From a checkpoint of a small mixture-of-experts model trained on Wikipedia.
Experts: 128 experts in each of 13 layers, 64 SwiGLU neurons an expert, 3 picks a token.
Training: 534M tokens, 11314 steps.
Below are experts of layer 10 (counted from 0) of a mixture-of-experts language model. Rows are named router (the router's row for the expert) and show model dimensions 0-127. Each number is 128 + 32 x the weight over its row's rms, rounded and kept within 0 to 255. Numbers have three digits each.
After each expert's rows: "comes before" lists some tokens at least twice as common just after its tokens as in all text. This comes from a sample of Wikipedia text that the model never trained on. Tokens count by the router's weight.

# expert 111
router:115125182159163139090125082176167138172094208070140087165111151168123110132181129130135141090171176145116125112108136120140089107167088094117136077156171094161125134113170102168127104149112146175163088165171099122171149138146152130063116114086120125081192140150103151060094170162169139130097177165127163145125102142111156180122123078126104126146143129142087146152109218078133136136188
comes before: " ", "\\", " the", " 0", " 200", " N"

# expert 80
router:100138204144140130086079173126127143093116116126103102127145186082132116086137080154147157164191128179089092129101078111132176078142124122124110126089192107113124115099171110127127108167088104200129075147098141147102151146165090129101134161142142164103064119124136087086123175202129155103112107169150060154127146117092127117071130111094110105069196109115190113112139147113159192108122
comes before: " the", " a", " to", " in", " that", " his"

# expert 20
router:143105141101127157132149203058078158109106158115175164156104082175146094123184150108150097128147134123129143077130160140138161179125183111146156108193127141127115126194158095162159182096164169147130127161156126138113202065074164072143091135145126086150135085109076137100163139097076181123082124075132109178161150124192106138124156142116157083134113132182105123128116143101151156096145
comes before: "-", "\n", "|", "|---|---", "|---|---|---|---", "The"

# expert 16
router:083102047149133133140079118130150145106137090170147108129124136152161152190112173114220116112136103156115109124122143090143165164120125164088138166118138147047121131125134105129149061203137109164149143114179129086145161142093121104111155090132179080168171125117096118103148111110133216132121133162116154192119147157121118173113091156147099151094118078117141151125109098177168096151030
comes before: ",", ".", " (", " is", " was", " and"

# expert 100
router:161112134189052172117099174149150151087094079093170152127130141125123075136115121146147094119132208085116128140116142165141121207119150144127100117146091123141136111061187109144122130108110091087130146141095081151195108079135140143143115137159159107110122151157136185148062151108136205158107128202110108116159112152133154180188129113121128074177104067119148090146152121076130158119174
comes before: "le", "or", "ion", "les", "ent", "a"

# expert 96
router:148069116130149131106109079169136151127160178085118090139165155114148100109129150073105112131150136141105117104139079105103088052071129118121165153120144113107108172121145176132109134158158118156089104128139132172100129200116116078110125195066164116124103060099149137105082147150134119121089069138146060127175138107168198161145136173162110179128122104039172167132142162148128124084177
comes before: " the", " of", " a", " 3", " 4", ")"

# expert 89
router:109169109088152135188101133174153128109094191105121141138110128151134087152089163123142128149167092138078116128136082093084074152107161112166134104146131153144134153161146118093131158164110191176138147142194064079107137186149162097136156123117112151119067108124148126096177088107160105155137068161148189134120117178111100180173148198090112176142074087107114165160176078146148125087161
comes before: "\n", " M", " S", "°", " L", " the"

# expert 83
router:157128177156184109135175164135188179083129116132150104139152099136163080075137091173097146152152122130087099128162106078144143069141111101147121210086159137074198088125183134095109112156078113153138126114171137152159168186118115122118172136117152122074112091145124180137102177183166108143171152080112103155161098174116127154135064111138146093148097111159089082128124113065149119109141
comes before: " by", " to", " in", " with", "uc", " as"

# expert 31
router:139106138098172158144102218111170158104114183127115119181148098154065113065119102153133177113104081100134123152179128088086122167134137156098158180193143108190145142172091133099115147112119122089130102109087105192101139143139117099067129164066129119174183137120129159101127067111158085128145158122111145102125096150086090156137072061120115125131100078168131124164122097105112101168173
comes before: "S", "P", "C", "\n", "H", "R"

# expert 5
router:138167148127145164174135097104063128110129150139202160120131096104153150121125135148117159146144057133159183144090168135168135109101128141215083117045156135112178054115148088170082158159116089082185098122130121149092178105121140134111167135121124065107146143119067146135164128089104163104124188183140085125152139158134105113071128142122094120144073126110173131159136143098125136100061
comes before: "iz", "ic", "ical", "is", "ph", "es"

# expert 12
router:055118114157158120144122152129115110081141199096104174095084131120113083108109138136112156092174154119131109150150116150119171169113101130086149109157126126170124104155137139204114122149173094163149159083144163119110121070069141100097107178141110122097116069071103142098121130065106121148156094188176127109194130097121159150131128106121101192044083146152159108063129161096125141073085
comes before: "m", "ac", "ge", "n", "les", "ter"

# expert 120
router:171146153066179120161158226105142106141120109110152128148068208120118096128154133114139195123149108104050090097148131122156073143141170135141067123138124100158085112181135135110136161115099144076122148136128081099134106067138144089202168189111123095156117143168069166109142153103130145120130156150127120112105125081155123117094129152105133174107108113099169137087150116114103203112191
comes before: " T", " D", " L", " B", " P", " S"

# expert 33
router:140134092125112135091097151102177115157147104177101104147144111123106125113127101115166164163216072133168107193146172127114132069146109148049142129163141140087112127113198182108111089152060109104137121148154160160056128119092115128163139177086145130151158132125141144117139132113136062080154114150072105172120128130134195078122131188175126087112112121107088075143095084124114180157087
comes before: " of", ",", ".", " and", "hip", " in"

# expert 81
router:116133123162135150103128072091104150156109150166096078098087152149148112180120118087152178147175109138184075182171200063109127149131100165123151126120226113108147120092189178177076125172094161085125130171112142169199103118105136137116178144115136092130121163095100113123081130145178139130100105167171111107126161062125139157147113168126132082181101107170104138109158148146105119133122
comes before: " of", "ial", " and", ",", "ion", "."

# expert 122
router:101188115178128120100101160200143103084161114205103111112152153151106152145096110115094148165148141151131155068127147155165205119160163116097110154102140103110108127161126120153102145160130169109167142134088127150094088076114162173073097144135114139159173112149121137118104133161158214086154188153137174066124120169174121108088136108216108131161102141109145164127165105112146064085102
comes before: "i", "in", "p", "a", "on", "all"

# expert 106
router:140151087160111087113161069147177149052144100118113139136111153111131120101098175173154164080109096062099140145092137143119164098163156162103138097131129092100168146093109130156169161156155132099109125179103150165115067183155166137151147173110161141120181092198145117098152126127110065103115199131138105147160171113066161082150126148156084095201116115097103164087069100136099127133144
comes before: "ry", "s", " of", "ed", "ific", "ation"

# expert 123
router:100117137187131126109104128086136167157134116148120150173169077140180150126080132125177127143111059196069092215129122130118168087150137138156117104132156140137112091132167206126092118148144140170084126118200116151156091154124067126113110128168121096182169116166095099087135134091105171148119084176136141132136156115118161158172119135162077129133104089127150098130072165176108105098047
comes before: ",", " and", ".", " of", "\n", " in"

# expert 17
router:083052150140094149136113161130167084079171163205232084167134120159093114103149151154121075119107117099090152157110169118083138102122196118082141107116160130127161125157065113127106140118153117150074131186144124090143088156101137122161110177138148070120184108072161168060142125159141138126137108093102139108102061136106126153144154101131116194123119159111115186127107136138139131158129
comes before: " |", "%", "8", "9", "7", "5"

# expert 10
router:115110108073158142167182135103086127163114082134105148079156145149117138138123148124074172172100110080106151090123138175126154146109105071148179155160104215119161114092126115155115160132151174134068126140111186125128182080098109087172128143180156147087100112156186113114181152154128173171118126112087168142106148122176076127088123142152098049116130059155170172156147106154100132106161
comes before: "-", "=", "\n", "|", "P", "S"

# expert 24
router:126129122131148119150071103132149126143067071158117113152130154129105108187097087103208091124134126101176108193161113089056165075141068155140137147157172119133133130096144173121109108172079160135065164137184133138143143133130138149108136151084197109125139170131183131111144202104170152111084136158172118157162121162095134136133068141185104133154100107109178112096112151096119164106061
comes before: " of", ",", ".", " and", " in", "=="

# expert 23
router:111148197095166134143078150150145133095070117119086129137158149051173080083094119117101094087203106141120112150140077102132139082098110144129143168126157159078134116066140159119130159178091087186167108153165098129171121148068122073181125124126178154112146152148146125117153112214179134112135120123182058195136179153140141116127118099115099086089119129109132128125099136101171137121115
comes before: " by", " in", " to", " as", " on", " the"

# expert 56
router:135118148180139091160093100203152118126063174151138106144100170103122097083083139127183146174150077208124110124140067103145037163101109149133156084138075130166102124076120097125166136199135147192187166136103078126116090101150139085142160076154106118139122174107108161075115127149171083163125127120149116120133151107115150133109167129096129163132138093114172137154166096136132156088152
comes before: " the", " he", " a", " S", " M", " J"

# expert 108
router:108088176179130158102107148153174136116115224115136125085093130112138132092143154091113130205126082155191116141141072101175101195106158133151111072112153113121108127101106111109148118207172164180151078077150071127154131091113141142124135151126106157164110141152134133117155089106142063087112088153146139127090193173075139119113147116125167152085123093109088160191169120117158116157140
comes before: " the", " and", " which", " but", " a", " M"

# expert 4
router:110095135145170100101085116142122079155109084189126074138129137120155117084157086174064206180184133122154083092198100097152146106165113175082164163172147134119084105144142096104109184164129130158146103150150167128062097199101124108134148187115120118104155186116154162138128167107144123053144112136138107089116149122134146088095145096159084178141127112137105128134157072109150160154135
comes before: "ign", "c", "p", "ult", "ear", "erv"

# expert 113
router:102157136097155118129099117170086155124082130151118133128127163142096112070163103141061130164149118155130096099151128120148148094198088153145172131102155129110092124119162112144158207194089151146108114157074087113147128133157089159105149098126146179098069107084136109136153083162118061117103088171185180142170172165139105098085127084114133203061173095111090167114129119102126086134167
comes before: " the", " a", " his", " 200", " this", " 18"

# expert 121
router:164097198128175057182100147158107092139104129140126139138094143053079081139132151158166139062153170103144089149174081081116116149143105141135047116123160106100108183118144101126162142144112115115213138158062115125112101123147158097117081077138138183139103071127107150129137128097112074151093112126127149162163086149126132103077063073105113097145093093129128148135109172132112138094161
comes before: " 0", " 1", " 3", " 2", " 4", " —"

# expert 68
router:128182145181152112097157166111165162070129164173160151116164106117085124194089170164151113199065124118094140093163145120122169053150096160120137132115064144135083144112175147113064094131093110058140114140120083176154161058089165129113138119149125123118104087120111116152140118119124165128099146145131163121122122132182167146118160248149146136125103128155134125108157135132126131115067
comes before: "b", "a", "ent", "es", "er", "al"

# expert 99
router:152080078127162107079086129085131190086098110184170103229124114147080145115115131174150086116148153192148157140141120136113125115139175149107081146124127182118100115098086107186120144092106179147097174118161170155108158134168120171078118153134161139142149095106090156127179110101123153139153118187056157117121091178147118103144137123087094151111090150092170186150125106140125160189103
comes before: " |", "–", ")", ",", ":", "ision"

# expert 105
router:101082149141148156170048113172077160123149201087115123118103120147108116125153135153145155081098156124080077139195083131116140165094184132176165135177123117163108082174140084117145135132134122136193130197146108137083165190135178139149117076147113135159135096157110106098126135119174080139090110163053142080148067066143150159151093123103107138135162143165118108107104115083145145133097
comes before: "\n", " ", " 0", " —", " 1", " 3"

# expert 0
router:080151160109163123141208091158159143149120174138115133088095155092077169083152129157113143179186134132129112168128064126159114129159139140111177183087129103099139127097141121101181148188162178127181087116104064174090088188171163167114147139138113214173103116116116100100122120120172121116105079152129118171114170120141178126115137129113056161109144148128138137185146110156149103108172
comes before: " the", " a", " be", "wn", "ok", " his"

# expert 77
router:133153108158167168154134126141142163089117123099145179144172113159162102140134082176103206138088098123093156149123132120126089125097149159144139083075195198059162114144085151124134163148126099128134085141165131133103116155205119111094164162093189120107175183136120165115182142110115161090104137188176175083174110113114109077131156119126130147111102103126151145110118153130055158085062
comes before: "ly", "ity", " d", " l", " c", " p"

# expert 88
router:117104165172180090169192089114103112093168081119170135085155088122138125168107134116165087094118200122094142130090134144125183064112135153116107141134038141147051149101171155153186164109134089095094114172106147161110098169176132184086099121130108144110125097155150129151117128158134109132099124123084047136173123113118200089160124171174157099133118096153127147151114158175125131154124
comes before: " |", ";", "ts", "otes", "ame", "%"

# expert 62
router:104124104136102189080131196107154177116123111106091142132150092086141116137131093122159122143121099158120167196135166170157150062131136095145106178130166145126126188124130149128053181140169100097071184112141144094153146136151125168102112069135147093103131101188107166162153165050132089116121163142141134098171191124124113193137105178121085139169134128132163108134182156130085093092082
comes before: "e", "ic", "ation", "y", "ary", "es"

# expert 18
router:128102120137172155130090126123137191128121156081144050138122089123146112195183181128081111175121106141098172109113105102156079102165173133123126079125153154089087168163148139142132144150132097060108082102152083112142158212067111113145145150130110121117149122176130116081159164129065150143155105186142156087150163110118163084170172206094132141106179096148125140119115154143141104103073
comes before: ",", " s", " and", " c", " b", " p"

# expert 40
router:107054165185116132108062112094124154069164104134093143144082104170106125129165184178116108152153144056077173118135168140106142117097165153153103133147185140105122093142110170190097113131187149179139124170072167141101113190168147110184116122157132138110151085098133177066133146147157144099150092121125148130122112078116073081135072137157143159084109135101099154100101126149160147152168
comes before: "–", ",", " |", ".", ":", ";"

# expert 87
router:113125072147104138131129151102129148148113162148168134108163089093159120104099131152062125127064109121147156163042191089159157122176110103131060075104078140089111146169087156137106157126119115062167131176148108099131102120155153082150159144128109120144120161148121089149078158131149092128139094140089072156158173153102135126101175098183083070178139133077090135133092150093153056106162
comes before: "t", "ic", "p", "ist", "ics", "ican"

# expert 60
router:107169164142159109140109111154121152064186146134086123075126154105184152103137100140174050181158150082129125073090087141105094161128183175101128070114145134053175146101136080148150137205123131129165083135109107143146112145139197089130155104096132173123157177090083092102140141172155127071163120130122095132130210100167135126091136125141100112109133173165115132102121081130138144130102
comes before: " a", " been", " the", " not", " an", " s"

# expert 98
router:146128151139159209137178179120178142106181182086163139119112074103122125136114190130133121085086132071164136091115165076100155165133177140069124186161182171160078106155142130154134167093063169155100092124107106127131080101160119159111104150141065065119129116076099136089113088121148113130141108137144153128151148183117158121133173091132118128170145164150134157163102077105167145181145
comes before: "19", "20", "200", "S", "199", "18"

# expert 102
router:155160121104163162118149190109165168111089081104093104077131123120105093093139102147129067072118145193117115137170108099114101095162135133144147077109164115149167100088143168167085127102122089101178103140166100069113117174115173173113131127097122092113145153079133072100110112156141128092075183124144092149169167122108122156121185180149114067112200089111156116074127153097056144117105
comes before: "ed", "ing", "ation", "ion", "ly", "ant"

# expert 75
router:119063116123174122078123145145134093148149078134165106108169127131113114112143119139183142088144089102168140076112166107105117133107184106099118173132171155142100074128174107131129121109091140170090166109174121153131119138127111150064177154103187123151114114080139116089165095200200163151119090130183130101088090159154133108193087158089048172155106174125139197143118155139130103180132
comes before: " |", "A", "N", "R", ")", ";"

# expert 72
router:099109169113068200158126167145178118087186103117142136149166162182086134118109123155126062175126113145087142149130172148105106190156178121104166096078180082116169098128059125137050094187117134111120102137085154130093107102124117109139086112178126108070159103127115155071146144099130118125145150153073152149124125103074111144140122086059148158165119166078105151140116161104130140095159
comes before: "8", "7", "9", "6", "0", "5"

# expert 49
router:148136087190192167166112167093145080076115076123121108109142134129142151182103120061159113108125092143102143140168101075118164148115114153074133141123105095167136118106133182134148109174087083146138178127089169125069138199122093134079139168111205143104131169142108118152132174167083153137100093090119145105159127153122159149123169130131088109096169055147138134101192105144130173157067
comes before: ",", "er", " (", "s", "ton", "e"

# expert 38
router:102105138071168111122146161078105133178164132138142142134110132154141155137062163158119083138098183104109180112169110148101117127096158068098087120145145202123116067090161127119095233146088154114070140127166123207091150116155151163150114142101174163139038093147157093078181133132119127130106121128177121173176128107110144119117112110130089152150095099104111153123122141174121181119116
comes before: ":", "s", " career", " name", "ite", " by"

# expert 116
router:073192184110183107148170157138080131130107062137125115128188063189061131143113120138213152156085139120157106164158135141117089098168132162124177147095100133088056121108113106115153137062168105120124120116137106112140117082129156158140189118193056142098128080083143174175091122160155149132154137122114120089144154101120152116170105177155149120157101139160142124153137127157131164127089
comes before: "ision", "ed", "iew", "il", "in", "ers"

# expert 69
router:095160137092128092097113142087103160186105107127139119095164110124162139066074151102174139150164113099153098142180128153146154131103127126050112112150126096110054145201139101122145088101161145119147097159140162087140120080115092124106117074143123118107109114150105104125135028142115132090110132168164144089129102086151103143181107191155188094135139225094157177142125096130160168086115
comes before: " |", "eng", "em", "[", "est", "ord"

# expert 19
router:176134149089139158128121113112169059081196116149102127131197082168148160106152090150148182152140127129082135083101044118117115151118132137143139101159097120120098087154120098094128151134069171162133129085141151136174149062116164104125089182196171136131108160111111140094175054102125062178152112144166114154141150116112161121092138165113145163168088174109079094132178120114136111143160
comes before: "\n", " The", " He", " In", " It", " This"

# expert 112
router:111138068124143157135088151114196192100113107135136115149132132101171137198121169120195136106143044134144091142146133087156138165130129145124148119154157145109152109150083177162128137154116128106115165120175143103159194193174154104137174110143162073162145136119150204111102119135065146165151133127166171090134110129101083147140106175081074128120087090160177121111143145134137086103039
comes before: ",", ".", " and", "ia", " Party", " County"

# expert 46
router:133133125082140209108169090089133165150167104134137158156114073136123098140157126164171183113123082112130118050070132191167124179158094055092130135155160128145100139163171099093142143090096136144131059152086178161110116105121117146116098160133080072104150111139129140074111088099107133206158109127153123154142165131147117132104141135056126138128124146186136127166171119070119152176168
comes before: "==", "The", "===", "In", "A", "S"

# expert 14
router:164118101182156114110090069057154164058121094127145097167120152115182163130109143105186141132177112149139115171123115118151163143110149121129070150157168094145054146156202106109143143170148155083166170116120147107111164154145105165097129116118134165171110148139124170125160158135089210204124090109123144098147125127143123162168174188084128160119094091146133176121165117177125091100087
comes before: ",", " |", " (", "'s", " R", ";"

# expert 93
router:100114156135141179160067074140143142144079203115114140140094137125079086121104170129157107108187116141128127133117094122080064110083086131086151098173171026160088104114173113127146106098150129135194129151144093122174090109131152092107146080156098113148188115104072119105121138108148065079152132116102129162131137124191171128099117143151124158167158162122113142106069141099164109167180
comes before: " \"", "\n", " -", " ", " A", " S"

# expert 11
router:145091145109178156133119117125104152116155218168152198178153171119125111107172100115172137109160085078128081133174113112132122193126103107162099111134120106185091080174179137156146131082106176159164141133151133176116135083142163140110140150117147153140105108089124158143168127124118081165110110076088098117119095111167111131166085231112106139158118189157104126138164111089103147112207
comes before: "|", "\n", "-", " The", "|---|---|---|---", "|---|---"

# expert 86
router:104133160137126154131159149097162130131127123113088104152130163132143083181139114146115162097205134159127137118113219115122105169146085113093135109142134124090102098204108183091098088096160134181141163088154104081136110150131098099107184192156155123091112058114092135138179149140101092089102098168149116107140115108177072133157100130111146136091071152195144073174127057114145174113157
comes before: "istrict", "iv", "em", "own", "r", "ay"

# expert 37
router:160122136141166118170110067171145154062062190103121072154122116109146155155158082140083132175145143145091105172170060098155088169141130159136116067104167167113119109114113190134111167149175087157136123110150048120127149164123067106093184093145167147099109116152119106125102168131143141047075115128158085133116135134103160105122153084102169124098158126124152105166079125116079106136153
comes before: " b", " a", " f", " m", " s", " p"

# expert 41
router:100153113128155127112133147125113123116125108117134106163126101113122123128109117041139084097044131146133089185103101124104172088137102183140119053122102101128082141132157161123083114127065106118116093121114128151127125161169169175157084161127162117146129161160166051083109138163146139114093100163185086184125143127087148109183098168148129068174100107061115100111104188060117104114073
comes before: "ing", "s", "ed", " of", ".", ","

# expert 67
router:075166183095117145135100175091089115098072120125133094100104124149151082148109101103095128103128115082189161091129101115132164167134141117062132142104062122104132132162165156124153085100085104137140131147085180095102057220096132164153120125111184146120112173142146123125156152104140104114082125179150119080111105141171185171182149087150124143181118067170162106106177146099120163158109
comes before: "er", "y", "s", "n", "a", "in"

# expert 57
router:087098144127124166127086041167148096136161113121160073136147103167108148159162170135139090117130133092081158110100167094103115064096176078066122137189179123149166109130118121142146116152073095124086094163155170129108087124159178128117145138154093095069151100114152135078136119148184132135172106066117110159121064163148116116171130139103145179115108157128112199151112193128097139187134
comes before: ".", "}", " |", ")", "–", ";"

# expert 127
router:134127128088080164158073135129140101131090101154163101112178173162148111147137133104160075171132197118138120087147162091079116111110108154085127115099158122107163095088133083116097086163079140105113097124146143128085118146101135079109075209147149137054170174090184158068188109107157104162135089125099143145127140132121104169152090165126171152136088154078167169174133100163187111151100
comes before: ",", ")", ".", "–", "000", "),"

# expert 103
router:089128134145206134115169091069130156123172129165151131096139085099187102211099117075160165147161083157151078133115117083140135129172121146144149131151115097118141077153145094128130093215110167102071103136144132125186090150095123158096133108090133091167136106157128051137164107129136192082128157174142109198128101079088125164155074101151115139162109138094140109154093147136161152116116
comes before: " of", ",", ".", "s", " is", " was"

# expert 104
router:144151067136071148117095132085128165105184131127105102128134084098196136129128156143102117119124104153166159119121119107132117106096162068120102183150141090182137120162114130152131152137116069129149150170073148082063121144100170128119132053108142122156148190126087154173168192149149163127128147188138129136156075176133154112156159162123149135096151085189179074129131175187164094119064
comes before: "a", "i", "h", "us", "ar", "an"

# expert 114
router:084107079086127169153165130140104167192136116119097151114171111098071102117102171127105145143141090111171167078061162107166148222105154057132180159162134133167093092137168145162105150113099168102117149151186127172105160072096121093135082098109130104139147108077146120137106144128127137139154114107134110161095095137090105138180054178105128105167098188123148148151157111105108144100184
comes before: "|", "\n", "N", "W", "-", " /"

# expert 63
router:155173056149114162114125137098096135088099150144085122095143060136173121171138187147111150133096097209149159087124128178113133087168133128157102172180163116169119105099176152096077123123143115068135131147090144120062152180144173140120075083132134083143102146145087147200133113144114168084137083124121137154106084145111128131124177115130079158104102123179177180106155145111121062149100
comes before: "a", "o", "e", "an", "ia", "i"

# expert 97
router:138175201127127133170102080155164118132115151124101071157121114152088107108068116140155114173170116136136169147146053173112100129085132156138108105135130135088178116071139115124103163175149098161156186120139091142122138125172164069069186169130067126159152119092094156080157150154160110117086117146098090120133211152128079121095101122179169131116108122106124131153194149126172071147168
comes before: "\n", " the", " U", " M", " United", " and"

# expert 84
router:170109105110123076112132122114108131126078074083189123115141074077164155132115134190095162127146190132122127170160138158123176129127173164172132131109147146145149106160126164135148106096191133128087172115129145153103135117127128193126110147141012153183142159125100143128172123142121076111119164136129149148126137083119053062057137148151102153119096123118136188198151114135175074103133
comes before: "ast", "arly", "ff", "uro", "qu", "as"

# expert 124
router:084037170080109182128108125128096159166127087167124104130147146119126109121184051139196141165082134142134116156137135065090159176140117155110069144069180186077082134111144109164137093162089083125097152107137137140136102157128121164153139155143165120139152157115133071097182122097097144121095138160223129122178117132102160137129092111166091138155107172079093136143103109131095146120105
comes before: ",", " of", ".", " in", " was", "'s"

# expert 82
router:072070149096142184101092153160127194121115102132118114127118186143135172095152152143084082133164102106038155143146062160114135092118037131139144198129154085128091142154085162106156141143169136156167122119105079138127051150169172145117114157139123130168082133159147090149152145157118154159069113122141157172102118129144123153091140104163084168099055132137166108148126113101119087106143
comes before: " the", "pe", "m", "stem", "d", "mer"

# expert 76
router:090176061150161173115131109082140118086138102132104155106137101104182116198112202083153100143114075163172163136136142124101152123122161104096106122132123091167119097118158146115113127179124090141116160136114186153089156130156155130089146120092160119125117195154058106150178137126159173097096127159094126142143073174111107094143114106119140082090137086127204145146152203147112149153037
comes before: ",", " (", "s", "er", "i", "en"

# expert 51
router:113134146129134081135150093115142154085145155152138115120108079112141174143105168146129148189118083171089113150161115170154136195121160122163086141149145083169115079189140048144190154141140131106157158107161147174133105161104123142115137094101162159158105135097166173121141146154178138203132125174097170136141089190154121147053128165067117142102101123054140095150194121113131095120071
comes before: " M", " B", " K", " H", " S", " D"

# expert 3
router:153096076202184166123117122135146162173179113120103127085144152162180156127057116160125134173149118119111095122080097145083112152162091120110134054161136094089164139120080125181181151156099172160143140115134113101125090150164160197127143104124118088185159114124166069149094122133143141142123168116113106106119084102209115168116184089160092144186163152126068132125092135115169145129146
comes before: " was", " is", " are", " has", " be", " were"

# expert 79
router:062145097124174154118057143151163107175087137187054182151130084114101136112126097129085207113132111146131125131179118138078113099132132164083141149157132103101102119077128137130128193128172120087148135149106184158159129110125088117178099116106107104104125070128102149146116196119160115134139160171090121118147164077092095161173138156166099159179156073144165092184112150137099125184099
comes before: "es", "ter", "her", "y", "hed", "ial"

# expert 119
router:110127155180138133148070113147128135098143187151122143179132123130090088097162142126153176085135095117096104126182102084101123129092111123152119134106109116148112175150163091111118100177114113139187184119159129150121135115115178096120113099089088159174147076061078126123152187142173064073123109105116132093143057091157159163135113177060096107167145123160127115179167128064168106066160
comes before: "\n", " ", " 3", " 4", " 0", " 1"

# expert 28
router:159140146140129117154087126089201187152109162117095112124104157167170108068150105086121128086198135131103079084190089136086118197132111103117108107097186155120136125110076157103137114096179084110114106086139081139115153120144097153142144130175075142090152145089107135083099141165134147119132144191144191086106177139084126137144086109062174135147090091116186141159110093164104149119170
comes before: " m", " f", " s", " l", " c", " p"

# expert 91
router:056107166089170145145149091123179099141139118195158146120116124152081111152146137172076078113123156130098163087088196109099148151120181131137114183103149118108173135091108092190122070069058115119106075183098149122096138110156109177173073149174114062095140101094131133097166120133118122105143139093127159141134130115107108174143063106109108171125089144073116156107148143085106153124158
comes before: "2", "1", "3", "5", "4", "6"

# expert 117
router:207075100111045164089174133122096136075155152123132158102149129090106107158156112200098140133079181123098127169088140178100129085153173131171160155107121126108117111122172140168075130136133142113134107098163110186150097124138136111166182121150107104087132064182100176156139108158152132156142146125114123135054188120150123138126193124132122110069116114149132135094165184124134070077162
comes before: "ated", "ation", "at", "ate", "al", "ations"

# expert 58
router:157120112114181101111095093132136147131120094141144092141142120117128117135158120139191188118174082149105138124119092105108127145150161109095092127121149150092128097083112088180164037125111103136165164150202143136153196136127159113069138109093158059144154107104064118102177140078144182127115094148160181135137075151145084171156109151071093179146140053140109167143093159173159096145112
comes before: " |", ":", ",", " (", " T", ")"

# expert 90
router:146087111142132125108064113125188125105106104107083066124191193107062120178146098123150152073170186098078135139178114087143134159139137181089072096156136124130088149106134130129163121154083151098146139074138153107125150147114144106141091167136132160109153134162181170063096153093114058156068106158118176125167097178136151156170097113128126093156116125117143138091081155087158119123073
comes before: " |", " 3", " 4", " 6", " 0", " 5"

# expert 70
router:144100170114175109133050064147165165137135202176145069195098107124063097106141149124174128103139114118069128159153111111117109133121158120115107158088127113160069126101131132124140130169140129141154141124120076107126092164186185154067150121123134147168163110088095137073150138132154081089116099141105089079178067139107178120092115095078088152117116131139102159131167139143179136076186
comes before: " S", " C", " R", " M", " 3", " A"

# expert 64
router:118156134170162146135108124156161165049140074126103088145161125118156085137126122077149127118175149133103110143065150128102106137140106118110156094090198140107155133145113177162101122133140096104082107105182134150100140168113091107230107122122166102130182096110151098071131057147119201112124198146163123189134134076117164140107139095110129091134174114069140126165102183154089118082139
comes before: " of", "ly", " to", " s", " m", " p"

# expert 107
router:116102086152148069130113127115107173134179090115104163077120113112113187175110115127110171202140128095118124157157111122092126195139116118097127120086105112109124083138152100182194072121141156109101152094126113114053117081199066164118109105090165153116178123075082124127131158177138108115123162115056109085137105088138092178124166066143138159129116155150152104180162118128157093088133
comes before: " was", "ad", " had", "ld", " is", " w"

# expert 55
router:090109126107130116145108093100074134137087129178145090108153115160182100081100136103084072166130109090153046171115169123147111087142093154107123180124093128102124136127135083098178200147176187221144103179102116142111186127118189126122168123134169097045167110174112141155180136164128112118141138105120094063129132146121164103141141129160081126112151111085121134170155136102126149136160
comes before: "ic", "ice", "ect", "ric", "fer", "inal"

# expert 73
router:117092126160104142133111068037139162144119075134182123125179080112180153171116138150161134107135134097149126112194093149131158171113150157129108132069190090178107112161175125135179143143134111168116188078152143138155108160146148152118128128096164156131155135103097150139155185085112178167156106099110146160138158144143117182158141170109103135072176102050128116150165101178128152112051
comes before: ",", " (", " |", "son", "x", "v"